{
  "d_model": 224,
  "d_shared_expert": 0,
  "norm_eps": 1e-05,
  "optimizer": "soap_variant",
  "beta2": 0.95,
  "seq_len": 512
}
Below are experts of layer 4 (counted from 0) of a mixture-of-experts language model. Rows are named router (the router's row for the expert), gate (a neuron's input weights, with its number), up (a neuron's input weights, with its number), down (a neuron's output weights, with its number) and show model dimensions 112-223. Each number is 500 + 25 x the weight over its row's rms, rounded and kept within 0 to 999. Numbers have three digits each.
After each expert's rows: a language model's description of what the expert responds to; "comes after" lists some tokens at least twice as common just before its tokens as in all text. This comes from a sample of Wikipedia text that the model never trained on. Tokens count by the router's weight.

# expert 16
router:508479474483494532487493497538501489493503501518486483513500456511517566473481448530487514547519467536512537509510538537498503457501494477479502488496497518488489514507495508476477534503520468467529515493525552526494473495478542490506490467516478484488538489483438514452478505515483506510524534518546457491467506465515498485444509488479
gate3:477487503538528495503510497523515477463482501515478448461464500473508495472496502481481495497540532513497428507500470498504520523509503468478501507455484522484513534498516538480516518495514493520521534484520518499487521541522513519532534491474489485534493459486521502458483497510547534554497465534468504468515488504479485500403492543536
up3:482492468470473516520487509465505535520508533517522528536529536502472526540486551479540535493488464506478504489498497480498499470473479520508534490521529482514483513523505454524453485514457548476474498525489469513501455511472478485446454494493514496497498552482493485541524518492453477450513497501512478516504502521518520493580469451485
down3:472523470474477540518515470488491495522503516474526488485496486478475527528506497464510489491465459507468460537523469497490505520513464517537516515510508525510497469509484489545516490498519542530548500525507476496489513556473515454514515494502461521526495513489474490521526532484450476451520493539520514498536491444486485497530494510496
gate4:514503501484420537515511456531499465510518398497504486484477483527519474540495519521489503475506523488516453507500467509527503486482483502486491543471485487512495491480475471460471518439535523485513542487491485494506527489544468502481473481455473457471536492505519486516523495507518499494501516505495458504498449512478460492511512499504
up4:474534470495497521549469527504480522538522490515531534482532450453529507464489453546490504508481518522485524487525507499506501494526487499453528498511453507504525492503490491590489489513501518515487503515486475509461456516448460508487535515538485531504484471536510506491513496504503496544489487489460436500481479523505491498485498514508
down4:533502504511501475483559509459524511514504536486517464494491504531477491529474463517499529501490516473472467514522486509549556508506438476484499531501487487470505502491496485472507477504519459471536505472480522502510501490449471497490520495496516539499530467529535498462542524516483539504509489530470532517503449489529479473491466503473
Word-initial fragments. Short opening pieces of lowercase words split by the tokenizer, right after the, a, or a parenthesis: s(elling), re(peats), av(g), p(itches).
comes after: " the", " a", " and", "-", " (", ","

# expert 52
router:538458476466502560442476540464511469493487503518465497536487536476479495504479482533506485457495499470496475460537527504525489485483471495523484526513476539509476465516524517529530481505485477476475535542503479486480475487499529549493498456477487512492498533534510488490515525496484495457526508448531501531498528472520506495485501495532
gate0:516524550491523505527494505530506466469462476497513509495502494482526482485500529496493481453517522531472520541495488459462563494518494526466525529491460494522484507498489529495470512492476499481531518476514506507518498484503534457428484462526503507479552516513487502532520565522464485469497539471503484506495502497501539496551525493569
up0:484497469535457513500489478458483533507511541500503493501494489479488525494471461482491536529434458501508468477486520527543485489489502493515469503521508480480527511496553490498534472475521503506488493525501481537461472524492461569554499507502497517521450497484511486487506424475524515510505473558516518490515504499470456513442491483449
down0:487515475476473405511490456522485480485510532496508485510476522508546499515467479547502493513509508491458482549510497536526521550484543502501511534501492500484531478506487527490491487519484497528450489513529514475486524501477508463493529520470498477479534469473485528501454517509523488497494498505502513526527494486466519511476498526503
gate1:538478491495510518484477492467507479478522532475481481483513466511539514496477527523484478509499489492544479461466524492542513538502537523519498470511451468474487501474456509474470517480447464504533430498465528482527528474461530522497461477479493517492516496523493522494497494510527456507449486450498482524511534496499504501495481498492
up1:457505452494464515516499512482431504500478483487487501512495526543473478470492473514474480495471496509536482495484499531515501492486503486513491479499521535500493464479497472504493502469477470498528530471490524464541548453507495451501490516522511514536485460493520524548534504501511525525530525508521450520571502454539508515489486473535
down1:498499481481451468525540542482515470527513495494491533453504476445513475473498508487500507498495527513502513485480545528476500494522483483459517523500494464528486516524507513498561482464510509510498500494533493493510503521470526493526482503560490525519527523461537487506468510472513525532477498505502513487487525478491550504523517487539
Space before numbers. Lone space tokens at the start of table cells or before numbers and coordinates, typically after a pipe, colon or slash.
comes after: " |", "|", ";", ":", " /", ","

# expert 55
router:543500488527484474512515522470523514501492511502494470509505498491518521527471520477524517521474444471468516493490532506493454527464478518527528471514476491502522476535531510465509545464499494512502539520497486480523498498491521514501530473494555516489477507502465528520541508450479497526473521480509546491507513515468475490471484450501
gate2:499502537529500460502483526503471506504519480512532531476490496486555496531514516494493497492503473511470504482520455506493507471481477512472506455508515518487482475484495484473529491509496482508492522490477494497501480482522502522517508509447525496507470514532530539460493490488498432511529487501522526513445483474485505477479532501487
up2:468484473484525536475508508483503500489493534503438505522529516486472471480487514453494504539508536501480507468504526516453489471503502509512527508518496472499528493534495488518480491456497533490516471463514478505531545486470497447467522480514469514519510456509486440541535498523487516501477507530490474526546462513512503488544481498531
down2:475525462477474464501505491471509476520495530548472512508478480479497513498513541516540477492475505510503554502486469533467521517525516485492493512507484501488516515474504508547525508523535528498505513490542502518480564486517500514514507468466528486525465539471529469486505509501466443484484513533477536513529508531502486499534473469531
gate3:501511465538506465516490479503521521513547532496490524478513522509506508504506490492484459497494497503545536453447506483524521483479486495499467514502479501545502539477489493486457481521457502472496492497525515478493507490511462469492529463512464504461540535463519518466497494466499487475450445517446534497523455565469467548550500440468
up3:473526503533519519502516505514468509471523490515517516509467518506494524496546491492472485489481525460473520480474515498524476478520510484500531498496517514463516430518502482513490517546543504434525471484497496491502520506499504487492495512467484493499495541515469437471490500475464486433532515502485483518473443467518486521438486547489
down3:460518454498535510502483524521499514509531480500510537464489462497536470521478500534510510519462491487477542525514524504524469479507509475503423473525505484496515501502441545509501540498488475464457497486477523489555533504504486505516482509493423497502553464457479455502483491473511462505536499476492493500453483493512506480472517458491
Line-initial word starts. Starting pieces of words at line or list starts and after hyphens, such as Par-aíso, Nick-name, S-yringa, plus prefixes pre, present.
comes after: "-", "\n\n", ".\n\n", " (", "'s", " \""

# expert 35
router:488473510529468491493460519487522507489481522523495471520459457495483524451480473522505469496462480501462529483489533496496558504480493529474503446532526494477493503523487550490496486525502475524499513521473509513464461497469479501493498451509504456482528529520489521479474504486475468441460479532517506518485499457499472485501505444545
gate1:477526478506458545470457491474515493528496524471519484527573516514493458463463527495495523490499536502479483480499506511502517483525507479469535480529502487473501455534511547489492468542505531480481553520488509484541509500504483533533464539481508470514535440551479506522518481470504517555526488502486534514489520507482515545499466509487
up1:504523514493530488470485561540495523512496511505488530499480498498531516495526470517485518479487458474466513519469473520494506468504437494520523510484518511477540496486486431534475504531504486537521488528572482509460549467508496463481495475540488556480474496463476487506464524481498532444479484507528502479478534479545508487515521507530
down1:507511495506446467497529514480529478518494524471515529494511486510488528507467477472489446523501485495512532515526515514528485511481496443476505463455525483515478511499554564486497514506532497515477519519512492436506506535499488512489491487506487514492506481513523474558522521504491511531500483521455498521524504519462499546471498516477
gate2:495467514522515476489506505517458490527516523485543461469503491502515495540540499487495531507463510478478505483466510491536500531528492461506508490508516509504494481509521550511504501496526461473527505483493518473536505486484469509500515536525531496531472491495545528538478459455551475465545506526470537520494498479519504491509503476536
up2:494456501478495499487518535502466464529560495485506505535458482498493511522459504500488508490482532483494550501514506489517539527545507510519531518533492508509445475460499530494520503470492508507497497504545542522497473492480497497463510536487519521543499463507501540487479492504504520501487491495462537474528482545503508522483520424504
down2:529527496518496532518469496529473549488506496458493471521556486510525510479515490498481496518513503464538489503506497456503508502472497482484477526514507523530503497459455468498520482511535471447554524476484502520459539527507490503440410506503516527494465482514521535501488465537488470486464515473487534502496475489472516502478484497455
Capital word starts. Capital initial letters beginning proper names and abbreviations, as in M.A., United N-ations, W-SW, K-ampala.
comes after: " the", " |", ",", " \"", " of", "-"

# expert 44
router:497493527486549516557540503504463494526470562461539466543483446484507470522498479479501473522486496481466526527475522491480516503515485488526513478514508472507479558541517506490496523473528539477521488520521516470515511503527505501512506509518505491522477504485501532460528450531497478498497492509454485497499456513495532502478564504488
gate1:463520483489487489487491496474507470501527499491528461506459485455529471484494504510475505496445464493498478513528499495502492465483513484534481479543507480538498547508514499465478525467494544508484462501432505486479499455545504452498454525500521491521502490479508483482514534507473498486464493530521482472446514483504464460476551466518
up1:533469492573466537483480517483487547521474515558487555536548526536553526501503484501462507494552547503487506491489474511534490523522482483483523549456465523477469460502486491511529507504513460491528495484549495476528506502461514554481543513527496527483506541501519458497478512505532519472519519508500490517506466497518487499476472499518
down1:490481480479472581552491468547477520482496478462463512502490459485516488509478537475474508524494509504497509483528534459538475529555479487467531509488498517501478495476536521537545458506482473520510514488499495493477490512460527517472510458477501529489549507484527471516509512497504490463495491531467499510531526467517472478471552482475
gate2:521512510509512506484558541498512489440528542477548515500500552471487488535501514494514477460523478479492486503472500504465507518518523487488490468477472459563493555486468480488490516462505553476525492542509490472499529508532493492505457454492506470537472504480458507519472479495527487512450522517462481485495495465472552501501514494499
up2:505511484495484493486554484437510505450501516464519485478477534479503511528510508511481488501480502492489459482482518474471554544488478480488554454495522512502475530495478505486458516477485484481496495483535526489480491516535511489512502466499491506476518516546461487493516506474487514517492515494515492510511547463500503482472504522549
down2:467483516541473488475525531481475499473511485445515481522508494507495499557468500499522513469490467445493488495508510516427521478488499475512491500543480496504483479536446470483532526445479498477515483541491493532505519477484503479546490472476530479519509513561481511534469529486550516478540509506515488510487494516492489493492529512513
Word-final pieces, years. Ending pieces like runner-up, abbrev-i-ated, res-erve, medalist, plus year digits in tables and lists.
comes after: "20", "19", "ed", "un", "b", "ad"

# expert 2
router:504480540507499507485529493507524458495531535499514486523507497462486487516532514495468502515521512480504513493495507511499554500496479496534536484541500525526472478519543486464512519501473516498497530451520526512491517515497509461555482506533502522468483508491501490508525459442536444517459465529508497579504493487505512483496481514479
gate1:508508505496524507493499514507521480518469500460501470475498524478486557489494503559470503486472513505499514495486456493487491498519483564496517492493540525505494493522545521510453538512506524499509496541495534469516460497525543507515516443484510526526460516509489470510537483523459462492480507481480514461508491481480496523456487539495
up1:509513530508505547443494502461479527520531477480475514513489455481562458499526542481513464473514518493528469538496459478489497539522531513498503535545497539493508512515530485491475503482497436488534540499508493455493511526525510500513464516523527479506474450518491514493516467503441499488482471544535506480486509528522489490521545542520
down1:490478496492532483529492547500486507512483512503510507510522544517490503546510540521492518491462451501490514558519463483492478497485492531524487480493486491498488462481524506495527496500551520507510530469536488475498528527510515485521540452512523479516488471489461527476448520447496480472489519489536529468515546506489542514489510462480
gate2:449510483526528495510514490465528514513466512470441525470535524481494460462478496542513485506555461499504505488474467481542481486517497499478503485496506514478458494483512477520515490490541486522522504481473511499532535509504490516523473535525511534516490518518428496546490521497529508500475520509502509487529525506524511501534530482511
up2:527508504502509498524493554529455518524485487471524511509473506496498545533511521490460491502474485503499522484490511504501520506493507504477496473481470514503524518528519493542486519505470474495506547536525478473487438498492494526517541516509460488479539502476544514471502472480497483532506523529449472490454456489487513479477460491504
down2:521514478507496528526490481495443485510489434485528512477517476478512534554491500507526507568505503499480469481516505467486464464489466536467505510525512495510522489524462488497508522522509497446512579506513519516490461489530496507563478483507516456511495499500469493474489490531475511533524501518469521476470508500549521508537528490497
Year digits. Final two digits of four-digit years after 19 or 20, in dates and spans like 19'49', 20'08', 19'27'–2007.
comes after: "20", "19", "18", "17", "–", "16"

# expert 37
router:499452490501501552498478508464495524486541470490467468545470479459448482534496476500485472506461473532501456529496483495533481486492547496480521521473510528487497507501479507507480505522463504523557496456471506525540502536497509473458500466533500464486459490525485556533542556497526510475503477471501497519504527533512536490520497503549
gate0:472523472493519495542523484508459507507508461514492485492478536535469486497500482500479488487508529570517521515517470500492513502529530458521493461527475486479523518497494463483501478482485458486478505491479485491485522456516481447523479511512454468451468481481479527508509540493512512512503499467569475496522462465495503516453471492503
up0:461521496515522501508546473510497512499507479506479493499497502514488493535502480527499493519543518509519515505496537505492490504519536486518494495516445483484535541523525489512529466455503473489486543490487506514468489493494488433520492486529471475428460451499489535517506547515554533493499507475548491504539508456508521509482497484507
down0:505478536459522551470482488454495471467525485542489495492479486531525491495498506531442481440491494495482535486529478481543513524519525485485512444493511535499483463547484492506478537464482509501473481560503507472491473504514493466456468514505504507500447495492513502525489479533494467511532495521477498490532510499542516505507495483494
gate1:532523484478444516496479468492536534493498459495479509459527506499459485488487513492525540449527495481493531499462456467544496507520546503495545518514547502527547541504523490511486506500531494547444508465484474497503501454524478526502468489508448510491474524500513488498480537507483533475501451522487521457493486494493533504489513464496
up1:502478497513527475525518517541485493493519510499519465517503489512561513490504479489496502533475500507523439497503566540481494527490457506467477515475480532529479451528485495511509520538502444497503507542514510487506479504488479455529565497521534524529523474519514498452501504459530478532496521509462496516472503491521491523495533464525
down1:489487495514517497486476473508531469483529513502474546486498475480481511542506473573531479478484452499490528509465559517501452473511477483502494502499488446488507569484463516524512509498527493489493494511508476497494485479522518483543502474489502467505494470498491505460480470490497477518517523475485480501490482507486525549505455513546
Table symbols and labels. Symbols and labels in tables and infoboxes, such as ±, −, —, °N, JPL, Time zone, and words inside table cells.
comes after: " |", ";", ".", "0", ")", "%"

# expert 43
router:441514465486469466532538511480484445508472451479440502528481485477481494524515459509520501496497490494466451493504446515506471501481482491516500511500475496467508475474529477510532529506512427506520494518547519530479505544515457484531499496494476472480515439494486485475511514516468548496497506494511494488487492447536468457490518508507
gate2:479462485472463505494500504460545510521515530477482504471497473534541443503517523521537494513475544515484523496494449501476495549497489488492466510499461507492490482519531479488473529514491497495469492504547537486525484475514492504553518486528479468528492493471490513463503494502479460528481523490472508476499502470522480482544496515493
up2:518519495486514512522527512530494518501448513517504508512500532498506540477490515428472508510495493481506483510517562449496512456525509510513569455516515474508488529477504506513538501488541531527508521501469491524513491519496523531497475476510558530495486539499508517483516502487496533463537525499505471474553510498562515498441484506510
down2:488488448490519509492514501545456469508471534527502498457554480498511504442508468479520504497472482494492465533498530498510463486524490523520495487494473515508481484471485517529485491474508455475526499561495456510514499498500518483506506484485516533557531479516499476496522496513480528489481519495494511497505521503494491536530567494474
gate3:495497471509458493498500495497488471491496479487472458469451502519478538506540520477490502507508491520511545505502554485461451514505526505503478494507476484515503476508480445483469542481496490538449507523507522424498536524450525490524505543466505493538493498560526515495509466522496453513509464503518520468511517497516516456467509516528
up3:489495530503469482473492523527506544546476522544531525502527503516506526505492462508529471528532490469502483482506472496542528488473472484491508473493501492527501498465506487501525477487493477508458480483502497566476495485562533532509497498530523505447523512496514515466540513545513541459498504481500479532487498522471501550531512477484
down3:555530521487526502517526522511526516496496491503506509491512511510503510487494471509496512525504475505494468446505515460508569509452491470500485508493480506497498446492447486493478439517509488527494469502545463498462479465548456461469512516504486523508498469478490473511491541482534505552468499534521494512510531510502541533520528488504
Inner syllables of words. Short inner word pieces after an initial consonant, in names and ordinary words, such as Tim-ot-hy, ch-ur-ches, b-oot-legs, Charl.
comes after: " D", " T", " B", " Ch", " d", " L"

# expert 46
router:489476511511498454554484477527485458479524486524497527528495468507486523489487516493518513477474481532482483511536507548508526479508442474484482508551530488495540517557525500513550545538494497484518492517502514462540497524477492495520542487495468451479518512498512516513515526508473552515542508506482471539517488522478508487503492528448
gate2:523472472489479507525505482490520491489486484506454483505510466443495503543503508502529510500503527525471538506534467522514522484501454473509509460498542488506485504487478466484469543551495485510478529492527485500466458505527447502503500537462484532490490511488534500495527496531496515519512510509531489461514496537450484509460486521516
up2:525482537500499500468513500468497512488501485499483469499499528517453521467500508473522486507525515463501453541534565472471501493494520515493492473523498462517523499511513432553502477507473508498498451492531508518476503470438485504508523531456522513539507514501509514464509467479532462518497486498481489498515496499512491508543479501496
down2:542495496462517508548512518513538494509522499519482544464480504488531521518499501528509517505467529529502510553547475492529473516504475513461477495529474511551517508512512531495485553554487521496530543492469533484562486535492518445502514503485498447498488497480490527508528557518520491526529506517460521490527482507473490516491489511470
gate3:510505538480471537532486531486528480523457528466494491522478479523510537496494538468561521535525503505497485492509493520513495463481532485485505469502502499509485491475470470499528518455535497497485496540512462488527534471500525496525501528516485489491511520503501503483478522523534506498541460488510539523503542504516484481486498466528
up3:462508520485506534469462519512514463483544479504455517535471520514500503541526506537494455488494545471525516515514515479479545494515528504515501475477517518466517504512476497521526477491487516495491489449448552519464507522518450495521436506470526530489481502498520570515516498468513471515509520528513478475529499492504519503533499504506
down3:576487496485491484508524495518508504493487524486518510501518484523518495522524450566494491494509499494498495504430514529506503480503501481492535510495520495499514554513489539492512513464508500482479480477502478493500478525492506507517545510492521496508502539493511479455469464465476502480473531486451506460505474505555541460517504490459
Table cell separators. Pipe separators and punctuation right after numbers in data tables and sports statistics, plus dashes in score or year ranges and ordinal endings.
comes after: "1", "2", "0", "3", "4", "6"

# expert 53
router:513482509529492514497499494456510524495463475512510481518467532494483536500480465525486511469557463485522464498517482513475470519464454563521491478516503507543509501520523489483518480495480490554515504493492525544558480506502509446501507487518534472506521514502495497536526502495488500535479485528550527524477525506546429452516513522478
gate1:470520444479534469519516508486509526486476511459508468508491477479497490511487520532439534485542564489475500513508480486482490478515453493499484518473498494502501458483507512541479466523539433476507565515489519509548520532514525526480490483483543472521519538476495533513496519521508483523483473479498522487434503499522487493520486537509
up1:486512497511520512504489511531505498518517472522515515454539510472516479473514475502525489513516472554517481497467500515469530488501521487479529470509512516496481532518532565465512519457457567497496468462482498516478471481528464489494535564486445516495456498501536459513513471482474512491511523471491500501528480501487500466462483444474
down1:522558486525495484465475493506504474498475507519537486462496503477493494536469489494501527494480508497503461471495482512474501509457471517447499530453501517514464515476495494512521500515477519516491523481491549505497502523507494509507477499509499544511457519513479510476477539465529481509523519507526508522497487482484522501494511501502
gate2:506485440501498497509498517509502513456473481500536523479554509486508494516530525490487502551548500472502515490464493508495479478498440505511465516505530470498532438437540519498505493532515481494513498525498524486492500509535505578530496507518514509461481491440490471459506512519489456500526500516494491493456517518493481497497511475545
up2:498515484524516492478457506480449511525494565541509521492463487538549525470490548512512526529486501525535473560521479486460515531505511506530537489478525531498526497569447512557532488483539489546512495507478452504519504524505435481498510502476462481500504520508549532530484493525502527492496506540488534523513523504537505491505522481475
down2:502476474507501474512462483490478507506509518546492474502535496529511495503475506500520546486499514501550493512492513476489512525501540505500509510513499505506504517484532494493481501507445489541491502507498508493511561504491472473504477445513427511473516496551478486523494521549523544482478509520502462518532517520513540497522515530495
Line-start name pieces. Spaces and capital first pieces starting lines or names, especially blank spaces before team lines in football results, and openings like B-abymouse, W-olcott.
comes after: " |", ",", " (", ".\n\n", "|", "."

# expert 28
router:551478508498508524524479509489492493507511501524536509492470501532511507522502536497520522522465504472504508537486524520483495509459468536479490499492482492534529502497539503489483538493497508498520475511497482529574504473502517510508490497525487550489464526499482485501519460521474486477515531537498495523506491473516533517518494476548
gate1:527530499498491509519496538530471479541540496499543525535478480463465485502477501476509509478491522495534556502462541526527478527508478492477505493488513513469534503456501548500505499478499499519477480471514508524512502485510481477577494489460499528523479507486503507500515488526516461474495480551471484489510518535485521509486488499513
up1:491439517461509498466455453486523528528506468499460539510531491490494521534485506473506470499507511457509505539496491495438460515483531531496478521513480432524506489535498485541502468531456494494462459507521528493478490514488531526474512494499502461493502500526454503480493484529475528534505521481516497489521523506508476466460496547523
down1:503506486497487541448491536545502491501453492542486461529525474498498500489477518536518549522488491548509548468484511490484493495483485498525457507473518454481534493481504484497516480519481527492507523489513524461548512523502517534501485493455500505541499512525509460491459482512512476482528501479501507475520523459537506501490512498487
gate2:529505504489511548537523492527487440498484473508480469507496488529571481487515523472502499493497521466499518539502522429464526531510526496502519518499476478501521495490498483488527470488491468486477467514463514511482485509470478518476479516498492512506519493544451485480467520496508530494532482517467481524509526473469497478514488488501
up2:515484477477542554529537540549501460524514487520526485504468513485512498543495542460537492479455505476512528510470500487503506564519505486489506516522447514468476532526455487518479508519529499483481457458504519538512470481481530489497486502505535508495472478526467444463489493495487496509535500499502480501511521490497490494484506465484
down2:472526504440483492518521502488514521537500490523482515545503463533506528453484541513470477532498516486528492488512536518518482526493487539472503473478549452499478425523535501501491536534497491501512530496486500549516487511494516496518506522524534504520486487483545488448489541469479503561536511525488515508473497434507551500522476508478
Year first digits. Century digits starting a year after in, a space, a date, or a dash in ranges: 19(24), 20(15), 18.
comes after: " ", "–", " (", " in", "In", " March"

# expert 20
router:453461500528482485496466516460511509486505473448518484499500518534473535496469454508519507485510455487510472550493532494542514468464458491489498512429509486497477472455507506481463484463469519460525522453516482530484461553484482475508467490521512463466536489540532478489501517501510533478510530529550509543474504466493541519518494485504
gate2:502507514439478479516455461472506510547518469510538518506547508503485546512510475510520527474538518500442482513476471484544462488514484532520499552467512500479505522485537473457507488512508540526516553460500524478528513500493543511551486473535526483524524540449508479513535526495493498500550523509509459500519480492526493540477509525535
up2:467484531522488514484509553548520501494494482526506430517525443506497508523531519508489529521491495481477461485481489470487520480506510506474483476564500534526494462470523518508519483493510532524530519496520501505468539537471495508468514505479476504505544504510506534521511550517545498532541542527540478482517514545497490542498490472532
down2:543490460481463495484496476492522485426476482485462507515484527499478510528508516502483509511487528495528502508485518511458502522512480502511531499505489515502512495490496489437511508482514509523503433449521462528453534487497523513531490464523505501545537505502479497525545534488503501487512492489469488486549481543503441503555466518472
gate3:493505521560514469500532540518458515535531454489475499512516515532467518506486446483504487490507506510521523494518490431487524490511481501459523542488482500523499491441449517504527491521468493501519491470514516490524455528492505488513538501540498493517482531461475504486514458497487513486491483519502524469501503543531496462535499525526
up3:503479498486471491518496498490537444516492473529463503541475488502513492478490550514487463487511522492484520459525522516503477482465546536458467466480451495524508508500483442446528509480513514485518480479487518482477461453509504526447497461498540547535483468519509528492540493537479527532476554530515469479501512496471517498491528493510
down3:548484500503539477493437504471541491463489519471530466559514517484507480515528481525464492509493458498476535479496503497538519491480481517503495530467463477497537528510512515477509530500511515513507500506466479559471521483462471518521526455444529542489525525505483488531494505482506473484465498466475479530523503516542508476500511479543
Foreign name syllables. Inner pieces of non-English names and words, often Arabic, Turkish or Hebrew, such as Y-eh-uda, ib-n, U-z-uncarsili.
comes after: " S", " K", " M", " R", " H", " N"

# expert 33
router:505470527469501487569494505463489510498489458476502501513510484515508523480463466511492487501491466526461540449501517488448502478449494496464489484436473536476471522480533478492482497492521495512506557497515538510497482501462505516509490540466485507465530479494484485506466499536517500474501581552479486528539519454526489487468490517440
gate1:505490504477451566531529464495513531477495479496520496513478463472465517504474510484511566501527521516497537463480472497469523482547515453453486495458494529554509511477501475503528496473503489467510486494514500508492535470493451508525526528495506479529511477522494454443493484530465537493466454471489498511481506518484456448490538509497
up1:498502516512515477466491507510490485482514491503479494503517509484521462508508506535507493513491515490511503473466513495525565448487465456487488520480553497485482457542504504480522525511534451550515483523518505485558559509466481500480453536461558460480453529500478532493515477520497451510517536471526479495496519495509507506496456521515
down1:498498499509518490513489433517482480462544463501533508523511477463523516480489517490509447506483484459506499470550479469477485451493489530464527503438491510509507475485492430471527480517494490471499464477486476465513479494480486459503498511511550491502463505496474543519491504500468455511518503485494508433481520489506540528483478495463
gate2:465499516491478524582488514521470485486482526491498480488506476464513507470499514498491515447489523504488500500521467469508488488507504502457509495525465497474483563505497508499528481494481517506541468492486527478489489532523479516501505508500529525451490544495516517533536459523484473469506512534450503515472492552527492523479502523487
up2:472517497475491485563481482495519480488495530494506511454510479495481493473448573500485526467499519513477484509518511501481510525466531470497510495502509483474532495482512474465553518478495480527496492524479576481448505464471489512513522520516489484467476546473548509493480516473487476540506502502497467491476501515510492519500487478448
down2:525481490502513483483504514466495510464517503496523513501505474477487445518443516488531496460504508497457499532478507494490525524502506458494481496518443515537532547488545496492479532522481501484502501494521506438487522496453503499493483524495506527488489501502525487501473529532454470485542455488471526514474495507484428496462499565498
Initial p and consonants. Single opening letters of words, mostly p, also n, f, v, often after a quote mark: "p-hysically, p-ilot, v-inyl.
comes after: " \"", "-", "==", " a", " and", " un"

# expert 31
router:483504507492521515483479547493541516523493515526473521469483469494521497508477509476471492500507493464527478507499486497475483489495514493474478515516494517531479504468515430530522559503457499509458494497532531479477523487526497504486514509486517528490512527489513504475536513491531455446512517519558508477498477536519501484520510481470
gate1:463529510500456489533520501522507499489464506483462512502497500525497499525523487521478490518527510488483510453493540477495549496461506489495509512518457518470474480478518440507509541530484430513555526539491496465519459536482487481498486516492479535537464468499503484515505519481489500497529466532491516470491460505536427505499516425518
up1:479469503534497492489489481477497490464512489477534502546499481490579543517458487509483502488446506499528514488465504496477485527512481466545477545514460475514485514521484514534532482463509497502469453494489514534512537530528510500507471449537526504465517501495508485496483492470512521534511459432495475517541521482455551511503489491483
down1:529546493474505500493527443472518453472522512469486448511528459504500515501481480516479546498498478516527551483528506545506546507509503496537492504483495450561489447543501509480486462492480501492533514471533511457470496509528472447551522503495485515528511487539480492518469518527497478465489474512487487500462509522489505501518484470462
gate2:487487503425518533537503513483530476508542504487519528471502445437495500496447493493473478456455517492498510475512515485509512526509500497455523491492503506503461513509511507484524537479471512470478512530496490486468498478507469513428486461507528473514479519519514511557511462508470469478466514482539489527551496507524497474500536478489
up2:499508476585498472474465469493495500515490497543490504493435513516529511504551419488507495522556474487462505512497494496478483486532475485511481502530534480505522510489487501495498480482555493483526520453473503515511489481534525484545547505565481470492539474481477480448448498521508557501507503480470477507447521503476517502500492510509
down2:484532467476531498490478440469493488487509466485494537479501521515506486520468537474501535504509527538476508517508476457510569530465485512511514471518450535475532476510468527504461497552533515561513504513483454525505480500490484526550487508457519474491485497542450506516507505495490486528476472505462471503528509459464522534508490513527
Clause boundaries and subjects. Closing parentheses after birth dates, commas, and subject pronouns starting clauses, such as It, They, which, who, before is or was.
comes after: ",", ".", ")", "),", "\"", ")."

# expert 19
router:536481458523474492508531528497500507538526484474498506491489530504522540477473513504511542528482460515512471503516542509487525499476511503488511520493481498523537499531558550513514532494497498509489508494481489540516451538487556543517468457515507528473511501528537505483494504470523458456515542524481536543505438462490528501504550496518
gate1:452497524518489517521522517517499489472515492466513474480493497511489531493559544507546485485519482461446519526474516507525487480464480495483509532526475501535512527481489463504547505490497544496513507484512522543525481474491511521449470500460483454532503504523512477502494509475469455530530522513499530515514475485504492508472543521489
up1:478456526467488492487487495538511538499497453492506472535506534521495481517510462510477497475497491569530556492481531483486525488472518518489469457522493478511491501423505531478504528486494504470444477498507519483491496510471465513492486474512511439499511490522446508490496457508504496507510476500463503490500493545487483530505523464511
down1:506432491504488503523539501511501544496464495526484479506478462466484529521504506492492497520521488494466478470500507449495462502496516532492533488493529445489492499470470487521442483562504524543498502511505476500507488542498506540500496479475504539480454477452511442520479494462503520510506523467508513531490449492481501489492463498494
gate2:507479495476479478482533492576537486538530471523542518484518486489548467538507540510537479497505477512521470491499509497524451543504489478497487492504499519550509494543490502512501516485500514488468464475490496516517518523470506498512516487498506524509432527502509529549514510507466518458525474526535502499512495465485512466494493515494
up2:501513468539515513537472465462462471496472540461485468479470477481484510499522462496501510509547480447512504518484491508469522484543494559516479513509504511489491505492490521500495502530531489520565520539513520492517449477508495463509484530501478486480544505502465474474518472507511503509496502448461464495483499549528484528524481515529
down2:481502500554531504540555528458488508524527529525478505512505496469482478488471524512460470459484476508479465515443477486465464507550515523513462520469508504500526478489486475514483486483502468515450500455493554532511492495502525486504521494500495470463482510503522488473484475483527509480510509481487511511487515498480486476530510507502
Year and number starts. Leading digits of numbers, especially the century part of years like 20|22 and 19|52, plus ages and counts in tables.
comes after: " ", " (", "–", " $", "(", "°N"